From a checkpoint of a small mixture-of-experts model trained on Wikipedia.
Size: 15 layers, vocabulary 6241.
Training: a variant of SOAP for the experts, 285M tokens, 4343 steps.
Below are experts of layer 5 (counted from 0) of a mixture-of-experts language model. Rows are named router (the router's row for the expert) and show model dimensions 0-95. Each number is 128 + 32 x the weight over its row's rms, rounded and kept within 0 to 255.
After each expert's rows: "gets" lists some tokens that make up at least twice as much of what it gets as of all text. This comes from a sample of Wikipedia text that the model never trained on. Tokens count by the router's weight.

# expert 123
router [186 165 168 171 129 118  91 115 106 110  93 168  92 117 181 111 146 126 187 122  94 148 180  99  59 125  79 162  98 115 114 114  99  81 109  79 106 123 168 158 144 119 116 143 102 121 101  78 117  90 140 136 114 124 135 109 158 134  66 149 124 167  71 136  96  72 129  97 134 193 114  90 107 174 145 125 100  86 120  98 177 106 102  52 116 143 110 133 128 147 121  78  96 140 143 179]
gets: "'s", "s", "ley", "ton", "an", "y"

# expert 9
router [141 101 126 116 144 100 141 193 124 131 120 178 123 156 117 152 131 131 178 136 108 138 136 129 167 123 130 175 169 139  96 147  98  49 130 116 165 120 154 160 135 119 151 112 115  55 119  94 161 128 129 159 112 131 139 134 145  60 132 128 187 197 139 141 168  74 186 129 117 202 141 151 104 123 128 126 162 131 116 113 159 153 115 112 149 117 119 117 122  96 110 162  97  99 154 145]
gets: "on", "an", "us", "'s", "ne", "e"

# expert 30
router [172 137 101 161 111 142  94 146  72 127 112 120  86 147  99 153  81 172  78  87 115 114 135 130  95 104 122 172  85  98 113 159 109 133 140 188 150 184  95 105 110  60 114 178 149 153  90 137 117 136 106 149  61 146  99 119 129 141 153 124 109 216 148 152 177 181 102 133 128 108 105 174  94  74 101  78 181 179 127 159  45  83 129  96 106 102 128 143 161 116 155 115 104 135 144 151]
gets: "\n", "-", ": ", "ist", ":", "ion"

# expert 98
router [130 168  93  95 151  82 135 164 135 135 141 145 121 109  98 147 190 145  46 122 159 102 115 121 188  93 155 113 117 108 126 118  87 147 156 133 155 126 118 144 156 129 142  87 181 152 133 187 129 187 106 134 113 174  70  88 178 173 107 154 120 117 161 165 111 204  68 136 133 136 140 118  93 144 187 103 138 153 160  76 128 139  75 116 116 129 133 143  95 182 170 123 127  87  90 121]
gets: " P", " p", " d", " f", " | P", "p"

# expert 73
router [164 123 125  99 154 136 137 160 123  85 117 137 189 120 100 143 170 179 117  86  86 179  61 213 150 154 133  77 102 127 139 118 150 126 182  96 112 140 166  93 146 109 139 105 180 103 112 135 115 118 156 186 141 151 141 101  76 166  84 150 151 120 112 120 179  94 105 167 147 152 166 103 106  94 140 150 154 205 140  56 133 127 121 144 100 102 145 115 146  93  89 110 100 130 139 151]
gets: " | ", "1", "; ", "0", ") | ", "2"

# expert 126
router [141 131 137  14 171  84  98 114  66 159 116 174 119 147 110 129 207 156  88 143 147 169 134 159 162 109 136 143  96 117  92 179 145 117 146 147 143 138 118 117 148 103  83 115 162 140 151  91  83  74 156 106 145 127 162  59 141 115  98 128 109 157 106 149 159 140 123 193 100 143 173  54 131 104 117 148 146  97 122 164  50 129 157  97 113 160 130 164 128 123 162 118 188 120 177 110]
gets: " C", " B", " S", " D", " M", " P"

# expert 41
router [145 132 115  47 130 169 168 113 100 129 148 127 169 101 105 133 141 143  72 138 115  84 101 132 145 176 148  81 119 109  64 110 157 142 105  99 124  85 127 153  81 171 195 102 108 155 153 129 161 162 136 120  98 121 128 171 155 132 125 128  89 103  77 141 143 101 115 144  69 166 136 172 168  96  81 122 162 124 170 144 148 174 126 155 122 110 193 140 107 123 176 135 161 106 183 125]
gets: ":", ",", ".", ";", " |", ": "

# expert 2
router [169 143  84 162 139  93 167  90 143 142 119 147 131 167 167 163 101 136 101 170 135 171 149 178  96  84 191 163  91 204 114 110 125 132  72 125 115 141 152 180 108 173 101 137 102 141 132 149 151  94 113 139 142 173 100 117 109 160 108 144 197 129 183 163 108  89  97 111 114 188 157  86 113 118  86 117 112 125  92 178 170 145 150 132 146 192 123 139  79 122 121 109 143 187 167  70]
gets: "id", " T", "ed", " A", "at", "ld"

# expert 46
router [129 117 112 111 100 142 145 102  97 131 182 125 155 140 145  89 135 111 117  94  56  87  84  98 153 169 113 151 163  92  86  88  94 123 135  64 142  89 209 121 124 205 156 103 129 138 129 182 137 121 106 121 178  92 106 142 156  62 137 109 190  73  90 137 162  94 177 143 104 151 113 161 113 124 112 154 115 126  90 141 167 128  71  99 159 140 159 138  84 154 131 107 163 148 143 157]
gets: ",", " and", ", and", " |", ";", "),"

# expert 25
router [ 88 159 109  56 128 102 136 157 107 112  61 117 127 114 102  93 119 128 158 116 115 190 117  77 130 118 122 167 117 127 181  77  85 110 105  75 111  65 141  94  86 120 132 125 123  98 120 110  99 116 185  90 132 130  86  73 128 109 114 120 104 220  79 103 130 119 156 132 114 215 150 111 149 126 111 129 102  92 150  99 167 114 147  91 147 168 135 165 123 151 168 127 108 154  74 121]
gets: " the", "'s", " of the", " The", " his", " their"

# expert 47
router [108 151 154 156  95 109 141 109  96 150 187 108  93 127 171  76 145  97 101  81 168 157 114 178 118  92 147 158 108  93 113 132 151  81 104  62  74 151 109 148  87  94 190 118 102  95 158 124 115 196 150  81 146 133 112 127 166  90 153 157 120  92 106 181 134 168 107 122 137 183 143 160 120 145 117 125 100 186 133 108 165 146  87 108 113 170 146  71 148 127 134 146 119  91 137 148]
gets: "ar", " st", " c", "ir", " d", " g"

# expert 69
router [147 168 104 125 131 129  58 145 212 138  44 148 157  95 138 173 174 143 109 110 170 150 111 168 121 137 128  87 115 195  97 103 104 153 117 128 166 145 147 120 169  85 158 111  95 137 108 108 205 152 117  55 143 118 165 112 126 119 117 121 135 121 145  71  96 115 197 119 123  82 158 115  89 160 198 159 140 137  92 130 175 137 144  92  84 146 114 119  98 130 124 109 127  64 144  84]
gets: " H", " two", " of the", " of", " h", " three"

# expert 83
router [ 79 175 112 154 123 117  78 171 144 173 145 119 147 124  93 112 129 161 129 171 180 112 157  70 114 163 159  57 144 142 123 122 128 203 145 125 140 168 102 151 102 180 137  65 109 160  95 121 139 146 117 106 113  80  95 157 168 132  87 109 126  99 168 107  89 116 167 137 167 145 127  91 157 107 185  78 133 190 139 165 143 154  76 133 104 121 184 111 111 112 128 122 114 105 127 154]
gets: "f", "in", " \"", " F", "b", " re"

# expert 120
router [114 145 202 193 171  95  73 111 117 187 139 162 121 118 154 112 130  86 105 142 131 169 124 121 160 139 195 155 159 130 102 167 110 153 131 156 156 178 123 157 150 120 165  63  76 177 149 128 138  98 133 129  75 136  64  92 131  74 166 120 129 121 163 112 157  95 102 125 159  89 168 121 178 114 118 133 113 142 157 137 142 156  54 175 150 135 206 171  99 105 139 114 141 133 152  84]
gets: "o", " W", "e", " Y", " He", " Be"

# expert 61
router [ 99 157 122 119 146 155 110 159 130 141 137 169 101 112 140 184 157 113  99 130  76 135 122 110 127 181 104 146 129 118 151 120 136 181  87 136 196 144 109 146  78 143 128 114  79 160 124 109 136 148 173  93 164 190  99 163 162 165 118 115 133 140 117 165 158 143  89 123  98 200 217 113 150 137  83 128 127 151 161 121 128 128  93  98 130 149 146 119 111  98 170 121 106 128 180 138]
gets: ":", "–", ": ", " St", " D", "10"

# expert 85
router [ 78 139 128 157 134 121 157 173 170 192 121 128 146  99 130 136 102 135 120  76  90 117 144 187 142 122 116 126  71 119 147 172 131 155 120 105  61 168 122 112 128 129 168  73 179 126 130 113 130 102 106 174  82 128 126 187 141  76 126 230 163 154 102 166 138 125  98  89  63 118  96 134 145 128 187 169  78 114  75 147 119  83 136  56 155  59 116 152 124 110  95 109 119  99 130 150]
gets: "1", ", ", "2", " | ", " in ", " March "

# expert 70
router [187 145 129  87 157 109 132 104 142 170 195 104 117  98  84 131 173  61  91 123 134 138  95 104 136  79 122 123  73  80 110 137 185 121  99 133 128 152  68 173 126 143 122 109 144 182 179  96 159 157 135 121 116 159 137 137 171 108 137 123  97 109 168 110  81 161 127 136  99 111 110 111 145 151 103 183 114 120  91 179 117 107 151 140 129  99 188 205 118 126 110 119 135 187 145 114]
gets: "al", " Al", " G", " F", " I", "ab"

# expert 18
router [ 63  44 148 160 120 139 181 117 167 154 127 123 113 166 125 151 131 116 112 108  94 144 173  97 113 114 126  79 142 125  85 158 155 127 198  81 180 150  93 181  59 138 158 150 152 100 170 180 183  96 148 135  98  85  95  97  89 140 147 174  84 161 175  79 116 189  67 126 136 120 148 142 107 101 173 144 129  79 143  76 151 125 156 123  81 179 186 136 136 111 149 126 115 134 153 118]
gets: "\n", "| ", "-", "|", "\n\n", "- "

# expert 7
router [159 169  73 173 163  49 171  90 198 170 164 106 160 114 150 159 101 128 163 177 114 164 116 127 123 121 122  82 163  93 127  91 109 130 131 112  64  99 124 131 120  94 195 176  97 107 183  94 100 174 121 123 115 140 115 143  99 118 130 127 229 104 129 142 148 202 127 113 176 127 139 128 153 110  88 177 120 156 183  95 107  61 143 121 123 126 132 148  82 162 132 146 208 162 112 126]
gets: " that", " The", ".", " is", " it", " he"

# expert 4
router [126 133 130  95 107 189 105 101 149 147 100  70  94  90 191 176  88 139 106  91 109  86 169  97 137 133 176 119  81 117 131 136 149 160 146 137 132 116 127 130 106 105 137 107 153 104 121 110 141 176  98  65 183 135 147 135 132 152 177 138 125 140 127 148  97  93 144 168 110  91 133 184 153 176 127  69  81  79 148 109 137 107 144 185 151  89 152 114 111 155 144 133 111 185 105 136]
gets: ")", "\"", " work", "ings", "ations", "ers"

# expert 81
router [115 143 160 107 147 153 138 100 114 138 154 148 106 111 185 102 134  97 129  93 104 141  64 106 102 115  86  95  90 119  80  43  99 139 158 125 147 134 131  85 118 153 160  64 148  78 129 113 194 141 121 128 137  77 154 157 168  54 169 108 107 141 132 168 136 159 100 193  83 110 108 186 167  96  87 167 129 115  50 164 159 100 151 163 150 156 101 101 177 106 113 122 138  85 122 140]
gets: " |", " | ", ",", " |  |", ") | ", ") |"

# expert 52
router [131 172 112  86 132  98 177  82 169  59 160  54 197 139 152 161 127 144 125 151 135 105 126  80 112 141 112 132 178  96 184  80  93 122 136 128 117 143 155  88  99  98 196 102  99 141 151  86 118 196 103 148 163 105 159  73 161 161 125 156 176 176  93 142 151  93 155  92 174 178 145 114 176 146  95 141 122 125 128  94 119 152 110 105 129 110 166 154 130 141 122 143 195 151 140 138]
gets: " that", " with", " which", " as", "),", ", and"

# expert 127
router [ 74 107 150 145 122 169 114 152 143 170 154  81  85  93 130 142 166 147 152 139 152 115 155 134 141 163 128 105 141 121 148 114 149  95  73  70 138 115 154 167 179 151 113 139 131  94  90 177 124  76  92  81  86 155 166 161 110 166 130 161  83 178 155 142 180 183 173  78 141 127 175 141 132 188 150 100 144 101 129 182  82 135 151 168 137 159  73 127  82 168  80 105 126  62 108 141]
gets: "\n\n", "\n", "==", "===", " ==", "The"

# expert 26
router [102  81 167 120 165 113 151  79  96 121 108 150 163 148 142  56 116  91 186 136 100 126 155 170 124 126 120 176 115 145 135 156  79 130  86  70 102  78 154 105 186 132 108 168 127 112  68 123 128  97 122 179 131  95  89 130 110  59 177 107 174 103 122 119 173  99 128 114 148 173 188  75 144 125 121 123 146  93  99 110 107 170 101 151 169 115 152  75 151 143 163 144 107 185 184 111]
gets: "i", "ia", "a", "z", "en", "ian"

# expert 95
router [151 130 145  79 147 138 143 148 121 105  63  72 152 121 107  91 151 139 168 177 109 137 107 147 119 142 134 115 101 142 207 102 154  95  81 162 149  92  90 119  91 154 129 126 151 120  65  73 137  84  58 153  85  85  98 187 106 118 108 105 132  89 118  90  92 153 136 150 133 127 103 110  78  79 113 155 104  94 168 161 138 148 122 100 110  99 129 123 127 122 129 125  90  93 120 104]
gets: " of the", " in the", " a", " first", "′", " National"

# expert 24
router [156 102 143 117 180 139 194 163  92 107  95 148 122 103 156  82 121 188 118 155 121 130 157 166  93 127 112 163 184 130 105  81  79  62 123 182 154 139 142 157  96 125 114  83 141 157  74  94 135 130 135  84 118 139 146 174 153 201  84 142 113 195 160  89 158  80 117  90 108 107 122 108 140 112 128 136 118 126 103 119 140 121 163 215  68  88 150 129 103  99 103 122 136 168 105 162]
gets: "0", " |  |", " National", " League", " N", " team"

# expert 108
router [181 177 162 133 127  72 152 126 165 140 128  86 151  81 117 109 168 184 157 159  91 185 114 148 110 129 137  67 141 167 170 180  90 100 130 180 113  87 107 111  97 113 168 141 186  71 133 187  88 164 109 119 136 107 142 111 134 179 132 103 111  95 110 109 138 192 206 118 147 169 165 182 107  81  51 178 137  86 137 112  77 125 156 129 117 126 145 149  92 116 121 128 186 113 100 112]
gets: " ", " a", " the", " (", " A", " The"

# expert 116
router [139 171 126 160 140 175 139 138  70 158 154 153 123 106  94 121 183 163 114 114  90 168  79 131 169 120 114  83 104 115 128 183 162 175 129 125 117 136 127 150 142 121 106 163 139 156 118  73  93 107 169 167 132 167 133  85 139  98  98 105  97 108 161 136 140 107 145 105 124 136 142  96 141  68 103 157 160 123 119 131  91  94 140  71  89 161  36  91 114 103 152 126 139 136 132 123]
gets: " D", " T", " S", " C", " M", " L"

# expert 16
router [137 135 117 125 134 154  95 138 108 119 129 113  93 203 174 139  94 144 164 125  93 112 188 104 157 166 142 165  97 116 121 105 137 123 132 144 159 159 128 152 152 168  94 124 108 203 122 163 168 140 144  98 115  95 105 116 101  72 157 127 172 160 157 121 172 124 148 142 147 156  85 142 104  81 161 126 153 128 130  74  63 162 132 171 118 133 205 153 121 108 151 113 108  92  47 111]
gets: "am", "h", "i", "u", "ang", "ak"

# expert 38
router [123 124  95  89 149 118 116 153 190 123 122 140 121  93 106 123 194 151  92  82 131 172 117 145 149 176  70 125 149  85 134 121 153 117 101  42 174  97 152 136 131 166  65 168 154  79 101 116  61 126 130 100 166 130 152  89  94 109 134 100 104 115 143 120 115 182 163 118  86  72 110 121 142 158 107 110 141 144  93 171 174 197 115  84 125 171 169  73 186 154 140 130 144  91  79 204]
gets: " c", "or", " C", " p", " b", "c"

# expert 72
router [177 100 132 157 148 115 147 114 146 167 156 101 127 191 167 162 103 133 130  88 161 168 137 139  97 152 138  78 158  74 144 148 135 124 171 107 165 159 112 163  86 110 133 155 155 210 157 144 191 137 122 132 122 138 105 156  55 148  93 190 127 159 200  89 164 173  86  99 104 126 150 153  81 128 190  91 195 115 105 139 100 131 103 143  99 139 123 107 102  88 146 122 112 122 149 160]
gets: "\n", "\n\n", "-", "| ", ")", "- "

# expert 76
router [167 152 149  91 132 102 127 162 112 137 166 132  65 106 120 185 123 132 139 150 212  93 129 139 157 169 144 184 130 102  79 119 139 146 128 122 133 202 116 154 132  90 154  68  60 136 128  82 110 156 142  71 126 100 132 102 157 163 123 129 170 191 142 136 138 160 136 105 120  79 130 160 115 149 147 179 105  99  94  79 123  80 159 187 120 114 149  94 163 115 164 102  63 102  89 130]
gets: ")", "ad", " (", "ow", " R", "2"

# expert 34
router [130 107 126  54 129  70 143 168 156 139  56 125 152 123  88 113 192 133 145 165  74 151  96 148 132 121  99  89  98 164 173 120 148 109 110 127 147  66  94  99 116  87 179 157 114 131 136 157  87  96  94  83 179 117 190 137 161  56 124  97  89 180  89  72 120 160 133 160 118 154 141 125 113 161 116 171 102  96 134  93 123 116 154 106 142 165 160 155  83 140  95 112 160  99 101 137]
gets: " the", " The", " of the", " in the", ", the", " a"

# expert 122
router [164 133 139 120 143  56  80 160 155 138  91  86 182  95 164 126 137 131 114 183 121 109 127 102 104  91  99 155 106  77  97 162 125 129 116 119  77 129 129 101  65 108 100 155  91 188 166 169 128 158 156 116 190 146  82 111 163 135 122 131 124  79 123 116 185 100 130  91 131 126 155 184 105 152 117  97 160  94 115 137 159 173 143 119  91 147 154 155 143  83 172 137 152  85 169 114]
gets: "le", "ie", "s", " up", "is", "man"

# expert 84
router [158  67 114 137 142 121  94  74 156  80 106  42  74  95  88 143  64 115 159 106 142 137 154 114 144 122 139 147 114  89  94  99 106 183 105 179  87  85 112 120 129  89 163 146 172 165 142 181 108  99 101 110 175  93 139 122 142 112 196 118 150 123  99 138  93  80 113 135 116 114 118 138 142  92 131 126 130  86  63  98 147 123 147 102 121 111 141 178  93 192 136 107  83 171 133 161]
gets: "ation", "ity", "ion", "ations", "ions", "ment"

# expert 37
router [180 172 121 136 113 180 118 160 153 147 166 150  87 185 153 142 137 110 202 172 191 149 143 148 177 165  99 148 140 154 178 101 140  67 128  92 117 133  83 124 169 144  92 133 101 160  72 147  66  93  91  73  97  95 164  93  81 157  82 128 148  86 171 131 168 168 187 150 141 137 134 161  95 190 197 118 103 120 138 156  71  94 132 115 131 184 130 136 101 127 162 111 142 143 135 149]
gets: "\n\n", "\n", " B", ".", "==", "==="

# expert 82
router [122 181  96 128  81 165 137 130  83 140  94 120 184 165  82 151  97 132 107 131 146  60  97  89 139 138 143  62 131 121 107 165 104 167 136 114 160  62 120 175 107 128  75 157 111 181  79 118 124 124 137 123 132 109 150 143 151 186 100  90 173 141 184 141 132 110 188  85 140 172  90 146 128  58 121 139 180  92 177 162 126 126 133  87 161 110  74 139  98 109 136 113 136 110 172 107]
gets: " A", "C", "A", "I", "O", "R"

# expert 103
router [ 84 111  98 154 110 106 117  82 124 156 158 124 141  79 101 137  85 133 122  96 152 153 124 104 108  79 119 163  69  77  97 113 106 177 100 131 147 129 161 164 146 124 108 104 139 100 111 139 177 106  79  87 184 118 119 136 143 110 132 156 119 127 169 148 161  98 134  93 171 147 168 169 127 151 110 110  93 165 153  69 186 145 160 106 154  60  82 129 103 115 124 125 137 129 141  94]
gets: "s", "ers", "ts", "ies", "le", "ations"

# expert 106
router [182 136  91 138  50 125 101 186 132  89 150 109  88 122 125 140 189 194 107 168 108  70 104 163 167 141  91  92 179 111  70  70 103 109 124 121  81 168 167 142 162 134  76 191 100  68 161 147 113 160 193 144 172 135 107 125 163 111 132 142 116 136  95 108  64 175 135 137 109 124 100 136 150  89 130 142 132 109 121 115 119 151 188 119 105 190  81  91 151 132 120 127 165 188 136 172]
gets: "|", " R", "-", "| ", "ri", " N"

# expert 57
router [114 168 137 139 199 130 115 150 102 126 122 205 168 103 166 103 101 142 179 136  96  85 188 153 119  99  92 135 183 172 148 115 115 134 124 152 131  57 155 160 192  85  97  88 103 140 170 188  88 135 108 119 133 155 165 142  42 125  91 180 131  93 146 119 125  75 142 128 175  95  95 118 128 146  86 120 125 146 165  75 154 146 170 140 142 136 160 125 159 170  79 135 143 135 206 132]
gets: " was", " is", " were", " are", " had", " also"

# expert 93
router [130 107 135 181  81 121 155 123 103 157 167 103 109 157 162 135 113 132 112 133 173  83 185  74 156  71 149 187 139 103 128 139 154  96 139 139 176 143  76  80 169 152 139 116 117 148 212 123 125 122 136 147 154 150  80  48  63  82 158 128 122 129 135 119 121 120 159 137 144  85 139 159 105 103 131 174  91 122 177  70 182 128 136 214 113 166 132 126 123 178  92  96 143  68 152  93]
gets: "o", " he", " to", " do", "e", " He"

# expert 33
router [189 172 142 140 161 145 155 159  95 121 168 155  73 151 139 102 106 169  92 137 135 149 117 118 149 179 110 156 124 111 134 110  93  96 115  87 169 110  85  84  97 191 141 122  99 124  85 140 138 111 155 118 100  75  71  59 140 110  83 107 118  90 155 121 109 131  78 150 138 132 105 146 103  47 139 183  78 160 172 133 102 187 131 157 114  73 101  63 105 105 136 148 169  73 157 114]
gets: " V", "a", "u", " de", " J", " Ch"

# expert 54
router [ 94 131 171 175  69  96 121 143 122 131 109 134 138 119 123 135 146 141  87 113 140 106 123 122 120  67 102 107 103 136 133 115 157  89 168 122 133 113 114 160 116 103  95  85 216  98  99 181 156 141 105 123  55  69  85 129 128 130  91  80 169 130 167 135  67 106 143  80  66 140 143 159 113 116 130 114 107 145 187 139 137  85 163 135 132 131 116 174 164 126 179 146 112  79 121 132]
gets: "2", "3", "R", "rom", "I", "D"

# expert 125
router [ 91 128 174 128 165 165  79  88 110 130 130 113 162 112 120 138  99 133 110 113 174 117 131 152  84 100 107 168 188 168 146  98 143 151 146 177 158  74 158 125 127  76 171 161  87 117 141 172 101 132  18 114 116 176 152 162 101 104  99 138 126  75 125  57 159  77 146 116 117  92 118 143 169 195 137 149  93 142 154  69 138 158 140 123 177 133 126 127 161 118  85 148 159 122 132 119]
gets: " is", " was", " are", " were", " also", " found"

# expert 86
router [143 128 148 170 142 151 122 107 147 110 116 148  97 117  96 110  98  79 142  98  75  89 130 127 108 111 160  89 182 110  87 175 103 133 130 148 141  91 104 169 101 150 119 170  95 108  82  83 124 102 165 123  77 105 181 164 127 212 138 148 100 125 174 110 171 124 150  94 101 130 137 148 147  54 111 151 122 101 151 162  98 146 126 171 154 135  95 181  82  83 157 156 120 141 152 108]
gets: ".", "R", "C", "S", "P", "A"

# expert 101
router [165 137 119  67  91  53 168 156 162 143  73 103 174 121 136  42 182 118  95 169  78 141  89 115 109 130 126 101 142 175 144 109 131 102 135 158 157 124 139 138 101 197 153 200 175 118 144 130 102 138 143 116 184  87 153 144 164  77 121 126  87 123  91 111 143 160 122 117  69 130 135 121 188 166  72 169 123 110 112 174 136 164  82 128  91 132 184 150 129 176 163 123 190  76  97 133]
gets: " in", " the", " The", " of", " in the", " of the"

# expert 32
router [ 95  86 134  67 134  92 161 115 153  91 152 147 171 120  93 150 169 107 110  94 104 138  87 116  93 167 129  60 143 136  83  99 180  85 115 123 182  82 195  89 130 156 186 111 122 103 177 150 135 179 158  65 135  88 147 122 130 145 172 180 116 136  87 143 157 130  97 154 100 146 167 105 141 126 111 169 150 183 107 199 171 163 121 179 149 181 167 125 149 154 160 141 127 111 156 127]
gets: " |", ".", ";", ")", " |  |", ") |"

# expert 65
router [ 75 100  71 141 115 116  75 116 107 157 109 104 127 103 136 119 146 116 135 106 130 102 240 178  96 201 101 112 104  83 194 166 146 126 114  99 184 125 155 136 155 114 103 102 131 148 103 124  86 129 111 105  93 127 133  93 152  86 109  97 166 104 144 131 152 136 123 165 176 110 185  65  92 172  72 134 140 173 212 205 105 145 139 140 102 133 143 115 150 127 143 113 115 186 137 140]
gets: "\n", "0", "\n\n", "-", " B", "="

# expert 112
router [149 113 109 151  72 154 157  99 171 103 130 121 137 153 108 147 109 164  89 102 130 147 122  86 184 123  99 143 100 115  90 161 173 160 141 122 175 141  96 152 103  98 156 154 132 101  95 114 117 121 177 128  78 110 135 160  60 125 138 114 136  90 104 134 100 123 115 137 144 118 157 151 158 119 146 187 193 125  42  97  67 132 118 125 130 134 133 180 169  96 146 151 157 119 130 125]
gets: "1", "2", "/", " ", " (", "}"

# expert 67
router [168  87 109 123 145 125 114 171 110 120 141 195 132 150 154 107  89 149 100 105 135 149  51 114 123 148  73 146 156 132 106  66 152 155 129 120 147 167 148 134 126 112 135 190  67 125 108 118 207  77 181 115 140  52 146 170 154 179 162 128 160 133 158  93 140 117  56 114  87 161 126 124  92 149 131 137  99 125 134 190 161 111 107 150  85 184  97 136 161 140 131 135  99 139 133 123]
gets: " |", " |  |", ") |", "% |", "|  |", " Green"

# expert 27
router [142 135 106 113  86 160 166  78 186 148 151 109 118 147 131  98 127 149  87 175 152 164 120 100  86 120  71 101  39 166 139 144  82  79  88 175  78 147 116 123  83 167 128 168  80 120 158 101  86 167 176  90 111  74  88 126 137  82  95 122 108 203 122 139 128 167 135 182 111 154  51 141 137  95 130 171 153  96 109 154  87 156 156 150  80 149 159  83 136 143 129  84 115 122 164 136]
gets: " A", " E", " of", " Ar", " B", "-"

# expert 19
router [ 97 161  85 135 174 130 154 107 116 127 104  99  92 121 121 104 106 125 182  88 137  93  49 177  93 137 126 137 136 119 125 105 149 137 117  76 131  94  79  89 156 162 149 163 120 141 123  97 165  77 134 181 148  74 115 110 133 113 137  98 141  89 177 149 123  77 123  92  99 179  92 125  97 140 111 128 141 159 132 115 145  98  89 129 189 115  88  40 119 115 138 133 140 148 133  96]
gets: "a", "ia", " State", "on", " County", "land"

# expert 89
router [ 95 155 143 118 126 165 112  99 103 114 100 165 128 128 154 142  53 118 103  77 136 160 149 133 157  90  96 180 104  98 196 102 104 144 139 194  89 116  92 137 123  88 116  93 152 130  74  53 140 145 100 155  95 141 169 153 113 149 124 182 151 109 152 153 180 162 114 176 144 170 116 119 177 108 149 144 181  84 116 125  82 123 171 154 161 124 162 132 131 145 156 115 159 168 112 172]
gets: " ", "°", ": ", " | ", " ("

# expert 42
router [ 75 122 135 161  43 146 117 179 106 173 104 145 169 120 130 110 158 170 124 163 135  98 163 173  89 125 136  84 119 149 122 169 123 113 149 107  77 120 139 111  88  98 147  79 196  96 122 135 111 109  55  64 105 186 108 173 158 183  98 188 202 149 108 113 127  89  95  86 124 159 180 142 138 131 135 124 136 109 101 122 135 154 123  96  98  97 155 142 185 146  86 120  96 133 180 112]
gets: "1", "2", ", ", "8", "6", "3"

# expert 29
router [121 134  76 143 176 177 111 113 142 128  64 105 178 108 119 109  87 133 151  89 186  74 137 187 121 114 108 113 147 179  95 113 112 147 144 185 102  80 149 127 112 122 125 165 109  67 177 151 162 160 134 162 145 188  94  99 158  98 102  88 135 130 136 116 158 122 100  95 134  96 122 105 155 135  72 195 125 150 128 103 111 159 130 180 143 123 177  87 112 145  91 104 172  82 171 100]
gets: " was", " is", " are", " were", " had", " has"

# expert 75
router [163 155 104 150 126 145 104 150 122 123 105  91 198 103 102 104 141  87 136  96 104 153 131 151 127 179 134  95 113 131  88  72 119 117 128 177  75 150  97 124 116 119 125 114 181 119  90  99 142 190 155 137  74 166 181  70  86 134 168 196 107 104  92 116 109 159  98 127 175 120  73  72 178  98 147 170 111 118 114  49  79  93 157 127  98 110 159 128 114 120 107 133 184  77 107  96]
gets: " ", " | ", " (", ", ", " under", "; "

# expert 119
router [141 139 123 137 154 138 147 148  91 159 159 147 117 178 118 131 162 148 126  94 114 188 111 105 115  75 120  86  95 179 105 138 167 152 185  97 176 121 123 143 115  85 144 116 198  77 140 148 126  91 161 204 110 140  64 142  37 151  85 126 114 117 133 131 119 166  77 202 131 149 169 126 117  78 126 135  93 122 129 132 147 154 155 123 126  71 114 177 150 115  39  92 161 120 123 111]
gets: " | ", "| ", "|", "\n", "1", "2"

# expert 71
router [ 81 174  50 144  98 178 133  98 132  90 111 133 180 139 152 140 164 117 144 142 146 130 144 164 113 124 112 137 175 183 154 135 170 164 140 148  93  93 180 173 141  92 158 140 173 155  93 140 102 120 155 138 116 148 160 128 109 138 122  71 146 117 119 139 157  79 138 117 162  80 166 163 156  77 152 136 187  91 112  99 128  56 167 182 170  87 174 150 171 132 135 192 115 113 156 150]
gets: ")", " (", "; ", " | ", " ", "}"

# expert 87
router [162 184 169 170 152 153 108  84  75 161 121 181 177  84 111 127 131  90 129 127 172 144 154 118  97 127 135 103 172 136 137 150 153 212  57 106 162 166 108 110 161 174 133  89 106 116 113 126 134  87 117  76 151 140  97 109 140 179 103 152 108 141 118 106 111 209 142 122 121 113  91 163 136 112 133 164 124 149 118 126 126 130  93  89 128 185 131 146 176 131 133 128 123  67 163  95]
gets: " f", " L", " F", " w", " l", " W"